From a checkpoint of a small mixture-of-experts model trained on Wikipedia.
Experts: 64 experts in each of 11 layers, 8 picks a token, a softmax router.
Below are experts of layer 5 (counted from 0) of a mixture-of-experts language model. Rows are named router (the router's row for the expert) and show model dimensions 0-127. Each number is 500 + 25 x the weight over its row's rms, rounded and kept within 0 to 999. Numbers have three digits each.
Before each expert's rows: a language model's description of what the expert responds to. This comes from a sample of Wikipedia text that the model never trained on.

# expert 41
It responds to: Career and life words in biographies, e.g. "grew up", "ended up", "worked", "years", "served", "career", and sentence-ending periods.
router:530463489465505474511491470476531535489452488506499489498484482467486466473486471519501468461472474467507525512479557550513504466485522482473498547473527526491498494500482526533508516525480496505505525455499492487563574517538548488503555472496515507478516518523546554478499515475504472459501490522458529490475500479497486485506493490509475486508472455441538476490479505541536538507498

# expert 16
It responds to: Relative and subject pronouns and determiners like which, who, this, it, its, other, many, often after "in" or "from" and before verbs.
router:531514469481457498505470492438508484501507506496502505549511480559482506540488485537507516493477505495497471494507492553509528515467487496530529492529513530510515495501509493543504552529477504535430480458522445507563515495499510500505498488490494487466504539486498529502557511462502521510502550453552489500466497495503516467493522497515520511518493496486479528547482510498531521527526

# expert 55
It responds to: Final digits of years like 1860s or 2011, and nationality or institution words such as French, States, century, Army.
router:473516497520470496498502531471512475527480517472498544533520473474530482453457543497510485497494500560514533490504504510487508481539521441520479493532498540506443538463524482486492502515479518439494494476513473514525490487510483471502481556542518477524463496486483510498495542486493440494537513507488548550437523532484524529494447502535530529531506485533522461506498510494480490483520

# expert 7
It responds to: Table cell separators, section-heading endings like ==, dollar signs, and clause words like while or a in sports and news text.
router:468475507499495555528468515542531489500506492509535528441518528505550533509495520495508477497511511458539448522466481473533507502472501504523540507487497517510506500483483504477525487534525504501473493511490517522481530451476515474499532511532519513503509478496502504493505523506504505480546535547507522512434465523467510497487506494452478476528456482559501452517539503517459535517481

# expert 32
It responds to: First pieces of nouns split into several tokens after the or a, like forec-ourt, spect-acled, mon-ster, pl-agioclase, Bell-wether.
router:463523497494472477516490486478496546502531512506547482532518524498564504519483494504538507467511452530511514519532519505490515478523522529493501500511501519506498484497536507472511490460525523510515488530492480463449451521474479516469493516530558547513462494498519473537495506513519539473518473476501487512486521518489476483504466507502546516465562544460536493511449497482535469446514

# expert 25
It responds to: Single digits in numbers, especially match scores like 1-1 or 0-1, codes, tallies and table figures.
router:560503539510497480499485491521512501504492510484549531478516444457477493492456513492511544536514501476504515539488477512480464510496493523528480489496460540498549520493529515502485521477457484487539518506581503528526465528493490446504483520457504468473514480481512463524503501541482476508494528505509533499558542494507513494522496483493543538504533501501501483494540513470518512439485

# expert 23
It responds to: Accented letters and pieces inside non-English proper names, e.g. é in Géméaux, á in Ráckeve, and prefixes Al, Le, El, De.
router:467509587483529498503491445481508533515459545521554495529531583532535474536504525521494517516487485485568477449518456459489509492508460487503488513505499456494544492482527527492472514493524530514458491488504523461509499463478506504464509489509485498498478494508499518535466492490485494511509459489527536488511462495525484491514525488484508467480486510483497473508502480495480503490516

# expert 60
It responds to: Articles and possessive determiners before noun phrases in prose, such as the, a, his, their, plus possessive 's.
router:506501502480465541472502479510501468510528526486532524541462539516492451483506475493508502553506476490499455500464520482502529521474438542522502493534482515453494514506532521509464487568504537471477485486492509474508502540545527496482492519545532462540505500508473499494526482499500480511510527498557483504519510503466527539518525528475480480507568511499491515461494516453479445511479

# expert 33
It responds to: Abstract nouns and suffixes like -ation, -ment, -ing, -ison in expository prose, as in production, restriction, development, use, position.
router:522558478456503488507498482514500521496524510492494514477446512497470505501502437513497509466504472451496514459450532513552501498511491487492472519495490457483475478508494460532491528465514507507461519540484536525473465558529496477508506560488478472491478501502469494489507529514501512545487521477477470509446504497533501488465529506449498532537465535482455514481481511515525544517500

# expert 61
It responds to: Word-internal pieces of long or foreign words and names, such as in in prominently, iz in Partizan, agi in plagioclase.
router:552519488510487530530503475513499497462461484499512496461463500495483472518491499503512530524507441555509551505559522482523458489481532521519521461482523493523501510493519521484520462503515450494530533517518453496475509472471487473522505514496472470531491495483520503528524466520486506512507480449508453496523508483551518475476487532476533527466498524494502514494543523491505476494482

# expert 6
It responds to: List numbers and line breaks in track listings and taxon lists, plus digits in sports tables, e.g. 4. "Lies", | 9 |, 2008.
router:479479493493555543500537507534559469459496517507506496488521486531502505568518482479458459556444506483505497483515491516437469503484525519490521491464510519519526530496497512506498533529497532502535517471562488456502532493466477442533459533465477492476479524532465501511489486515508506457480485523523460484522521519502485492508459507494533508503493496487533498444525529515522477494561

# expert 48
It responds to: First digit of years in dates and lifespans, e.g. (1917–, plus month names and articles like a, the.
router:456495518519473550505533517529503448509471467523462488470489520514509463459488494515492482491491515496532487537504532539499513486465532475505526488501434516501491501495500510567503508480482507492498495472469517530520497512445470482494468532487538489542485492506481558487477526492501494517511486536463526482492506498484503491516482529513497465489493479528545471471502482525536480508510

# expert 45
It responds to: Commas, and, but, closing parentheses and periods ending a list item or clause in running prose, as in delicate, and dainty; Houston, it.
router:528479517515531497489498541503459461482537476506529514481514484497484539519526483525501488541506503486452539517552551484528526499508485509544480525533472536479557484532483508463515507485479524503464512489564486519480490521476530510528496487496512519510472465530535485510495481490489521482499491532486479517520494495483521491471448492478452463525496481510506505485461480534470542508472

# expert 21
It responds to: Digits, en dashes in number ranges, spaces before numbers and paragraph breaks in tables, dates and codes, as in 16–22 April, 7–13, SI 2002.
router:515490522456521510545526535550515494491452465532448466489513476481522539476487526492506463513469483495506544531486485510500480527511483521513461474522474532480513491502509498483501507472459522480473470552520538508463464517493462506500459512492524463529517534457499510487517491500496507490465443503506505462484471503483472440503478523529495498495549515499526516480519517523516529505519

# expert 29
It responds to: Month names and endings of place or institution names in running prose, e.g. "9 April", "Tuscany", "University of California,", "New York".
router:442530440513458485497481497442488489470514525478506565519442470487557460484492479524490552468544459509530528495527500507455542450517535463524499510475507501518485512554491508486484543494503528488483547541512485457502462507550516460525470508492471489492494497492487517521495497473519511546507506519499493526458563505502527524448479459506515516499539491517485496527503511514536546510489

# expert 10
It responds to: Prepositions such as of, in, at, for, on, during, especially of after counts or "Genus"/"Species", plus dashes and pipes in score tables.
router:462488524486520528492490543484501493489513520535484512468491530478538504489505487472483486534492469478484460558485495518510499536548472510498449514512483509503569482527500517509506528527531464526475539478513506553491495514499452492492524458501513484506520492461507486500476527472506488477496526529486534518508518503493490496545499516511486439551487524477486520465482463470472462476514

# expert 38
It responds to: Middle pieces of foreign, Latin and taxonomic names, like Ch-ap-m, b-is-ignata, K-ri-egsmarine; also spaces and hyphens in species lists and score tables.
router:462490516478504493509493503515530522477486456522531472465502523546481492525468479518574491538491505529498521502468494507495459477475526442535502480509507499510483529489523478487500527513509524474469496482522515496522508502478538513483466492486511481502487482515490527478480460510523541450527506501492535504478460494480477506511495460515518515509467503510467467463534473529503519466494

# expert 14
It responds to: Digits and decimal points inside longer numbers in tables, coordinates, dates and statistics, like 087°51, 2.0 km, 3,328.
router:498474494504485510472495532489525475528539474469494470469495481510467516499522520512512542497511494506505498510473471497524473499468485501488532485516507523483479448497486506473497484504521498484492506498472435514479531500501467460516494544481505461542510484513510496502512506495461513502520503509501533525511508489492538492519453526534541474462474522534558458460507526508488516477492

# expert 4
It responds to: Greek and Cyrillic byte pieces, table pipes, chess-move periods, FEN slashes, and mid-word pieces of rare names like Ty-um-en, C-eph-alonia.
router:494505523509461442499476516471490503476540522486513473548473537544483527479525485474490526503454475525581506478524462477482490486482468535503521464497523501539545439491495452462502513460504515473469476481546493484483504520514536515514474481506471485477524465531524486528477517491539459525502517516514521511501482491488517509498484479493467480486495510537524493453522484499446511477501

# expert 34
It responds to: Head nouns after "the" or a possessive naming a group, work or system, such as team, film, game, state, series, show.
router:514551453525511445517477476515512498491498475487533512508492492506512480498482504516485475482525475531487521497498512495543515529550489502470484503476492437492470496501494466530505514506542473491445521507520507482487493505513467478479546530506478471526497495536461460511574533522487462520498480470461502522494491505514462518487497506484522517530507494503495523503478472501509557522485

# expert 1
It responds to: Function words like the, in, of and direction words (north, southern, west) in geographic and descriptive prose, plus scattered name pieces.
router:488492514493495524504499549538475525523480537509436444482499469539533538539521499512506513520493550510529516503466498503470482494483487491562473488501471512488495475471483502454461509498502544447501488508493492531502506504508546513465473537489497522462493480516529520558512526519505503493527505504495525492487519537472506514507555492530524478525523523526496503437514497522495470453489

# expert 57
It responds to: Prepositions and the before a noun phrase, often after such, well or of, as in combined with, including, services to, the day.
router:484512420533485485538478558506500542468490506512494508444499535489508508513487499454499486479495482497494545525457516502495549479513497471523485499443485537506472495527509488503528476559500539537491500471513514520500447524504492544509509521502484524496484526496451477500467513494493489511461537506535503504478483488480531506492469488521551516561474509487515512514488462477509506519507

# expert 9
It responds to: Ending syllables of transliterated Asian, Arabic, Persian and Slavic names, especially y, iy, ić, ya, as in Tatey-ama, Zhiy-ong, Nabatiy-eh.
router:504484530491527487506520488490569492483454490486488516487522523530503532494443517520491492484518513506509533479513501485509529519509522484493482544540507483476538512477568478504452514519476529477499520486534508452514506517493505537489509467516487510496502503511529500523440506505530497498538467544486515523495509496493489477517505494463511480527466528515521494497471498519464496507479

# expert 54
It responds to: Last nouns of institution, place and event names, plus units, like Cemetery, University, Cup, County, km, mi.
router:479516474503499490470510502493531473487502492485530555524454485496517496490515491520491468500508497508500459501474505516494530506528478493447496495521449521523466479496521504519438511449501523484480527483507533540522447506554509462535511512462478540519506481516463447512519496531515501446521496490452511487505495498488518495500466508507490529509510475498503492469513507516502550481499

# expert 27
It responds to: Hyphen bullets starting list lines, especially after Other uses or surname headings, plus heading equals signs, table-row pipes and sentence-final periods.
router:543499479498516557486508527476492531490508463519512497491550500517518556510509457505492456515495480460538527509492480469481495515498480489471521482514525551473488531537471530515502486505486504543461490489489522526477528498433474475529501470535486489479473503469545537483502509508484545497538494501523492474515493543515522503524480525517532499543454512461507484474487504504505554495512

# expert 26
It responds to: Determiners opening noun phrases, mostly the, The, a, an, its, his, their, often after of, in, to or a paragraph break.
router:519500463544474498554518517485523519483473481526505460510493479522465495488521486434514493509551505521520518596533476482486518503500460511522476463551467549498516502516556468516460499501511505532448477471476448495521503523531522486523517500504513487482506533471511508519472517497509518474476531516501481518504465526491510529498489536516491485458537517471478547478546509507496472528499

# expert 39
It responds to: Middle syllables of ordinary words right after a first letter or prefix, usually before -ing/-ed endings, as in g-ad-gets, inst-ig-ate, cons-pir-ators.
router:514517476503488484498489464496448508497476496498509472512477544453520532546505468545507528478497531473508521497493489522480535514499488546483527501500498459568447493495543466504521493534493459490536472508455471500503548495520498475492486487486509516507482510461482528516489526495525501519514519485517478542479515485512482523476476495478477483460509516522495516502529505481520487502493

# expert 36
It responds to: Commas after surnames in source lists, hyphens, table pipes and parentheses, plus prepositions like under, in, until, between.
router:498502524540529573514517507510466503507507501550502488461523503475476526497503522489505483480502509450508547516490494474501519514514500536485488504456517468470567493506423510518514514534494491530527504518496491508495483493464472516490477517479501521494540522483504481507532494505497545461505444511492461462499532535500537527518534516529527470474527481505498513497465498537438542500505

# expert 28
It responds to: Word-start pieces after a single letter (l-oy-alty, t-iny) and common descriptive nouns and adjectives like water, white, steel, Family, Total.
router:526508437492507443451478462541493509496464540455416544510524498486503517549528458522520522478491521515476514472472482491539522478464465528484514537539543497488489466466524516488471496466505541451481506536518458496502494458563501522482505507478506506493512490496518463509494491454526492466512542466520523509479490486501482512502488461479506474465479510486501536520473468493526484466476

# expert 49
It responds to: Digits and letters in LaTeX subscripts, coordinate symbols like ° and ′, climate codes, and inner pieces of non-English words.
router:489511503499512508506502486489510529474488468497488502466480535500474529432527504511489509511462532510518496502480460507483469524463516504485503498550501544567525516527531525486523508497484472503523447484537481507484508440515475469514517478482511537468519513508525466467483476510538450500531513461482493522511462468501517484476493500450508510478501475475469484510551537455472494474488

# expert 18
It responds to: Minute digits in coordinates, table separator rows, digits in sports stats, and words like national, career, History, FA.
router:502526523525486472462493545517509500483526486484547540552483480500533497487485520476550524528515501512514465536527466474498459504512465487516511477448496542508485496488507517537499530513504487444527476515473497524481479471458466465512485526503483469533504481513481452470507504573495509510511508492482503542483504487464485509520549487488478518458539523496502482507510518456530525483459

# expert 3
It responds to: Word pieces inside foreign names and rare words, plus digits after a capital, as in U-2-3 age groups, Finno-U-g-ric, ISBN digits.
router:471475503491492509488493495506444509509507493491500489548517528522498520487514470521507540518519541529538486489479517472452477510481504516444483489492473526560477492480507491538516520466481536458477466523508537514483430484482526502525468512521462481470500480502494476508524482503531478489483483484518505464510446451506468515550526497492515422481502517471464472500515512493483518479514

# expert 44
It responds to: Prepositions, conjunctions and commas linking clauses in narrative, like in, at, during, through, and, However, often in sports results such as defeated X in the final.
router:513512476490544454489535544487446529542520458532525486504522501467467493497523474507509451515538514499477515539450520483517536486509533516516463481476522511468488496517486526508479481500526537527518522544478507455513487504503534537471516492483495500500493527525464536515489499517532476453528536554490475484499486383525500500495490509534545514533504470499497510527463485530493519467482

# expert 37
It responds to: Bare spaces and line breaks in tables, after names before Personal information, and word-opening fragments like pre, sp, comp.
router:484498540505491526482497513509529496550469484496513478532514473477487489499473531529448569493505500489497520553527503470456489507541502479497501499531497434508526540447450518446517488466510527512528501526514517522510502480449470514484518433504518498520483487528497496500499480550500505511525473532477488475525467483458480486505520494540494469510534510458472513454473494513459486555513

# expert 5
It responds to: Digits inside years and dates, plus the space before a date number, e.g. 20-2-3 in "As of 18 June 2023", "In 1946", "(since 2021)".
router:463508499511546482490527515523468509513505426494461501483507478462492492461496486493499546489554531530479504515534488515490467520523524503526526537453458500543506491494524457550496471397465540490513496494491523504507517503465499463484506497518531503525534471492517491445512511530466489485519488506504486507518510498487516487506497471498490458488479542494538527469496508525546506482494

# expert 12
It responds to: Auxiliaries and participles in prose after was, is, had, such as were, been, expressed, reported, used, found.
router:491492476501494503502499521573481524475543503488499454488500502519489526537499483545519479513507523489494516525451511508505502475519483498455471542487485494432459512513476486506508508579525487527527496497489487488479504529520514524493526492454480524455476521504481497507525490489475467515486557510512473519516508550475476487502498498538539534510473497508520520511493513482536532512487

# expert 13
It responds to: Auxiliary verbs, articles and degree adverbs mid-sentence, such as be, been, an, not, most, more, usually after is, was, has.
router:520490524478509496480524480551511503501476500534516498530500507544499528548505483469503512476501471443542462491489465481522563459489500540573485509543492519460501537510492495483492476489455476500474521484508502474505506445504527536536558502508451510465427525475497480529528466469501539483483449503532483513520466553441466495492503480501485487502526436441494490485474488500477443501515

# expert 8
It responds to: First pieces of words and names after a space or hyphen, like ins-uff-icient, head kick, North, Mount, St, Dr; also paragraph breaks.
router:471547459450493471520464513496465501513519528510445511506476502482539557511485544494507490466528475449509509485525539497507492473527528519442517493512504531510491534439498529471512479516515500513455485500467515512508531494455519508487500518486497520476525515482502495509505528510508524528480465538486507494445487466508468503485530486480496465478490496472497541524508497512560508504534

# expert 20
It responds to: Single letters and short consonant starts like R, B, Sp, Sh, plus mid-compound pieces such as cross-b-ows, Fire-b-ird, and digits in years.
router:523533538513494507506525504563519499442460484496479469520465457480540494523460477520505511491465537511515522486547554525460521492523493516492500476498506478530502495481503478515508489501511436488556475498482495506457500514479478511508489522469507490535500471460491498505526492531482476462521494505498465521442503500572497484460469530511515477450516482488512542466502494527566499477519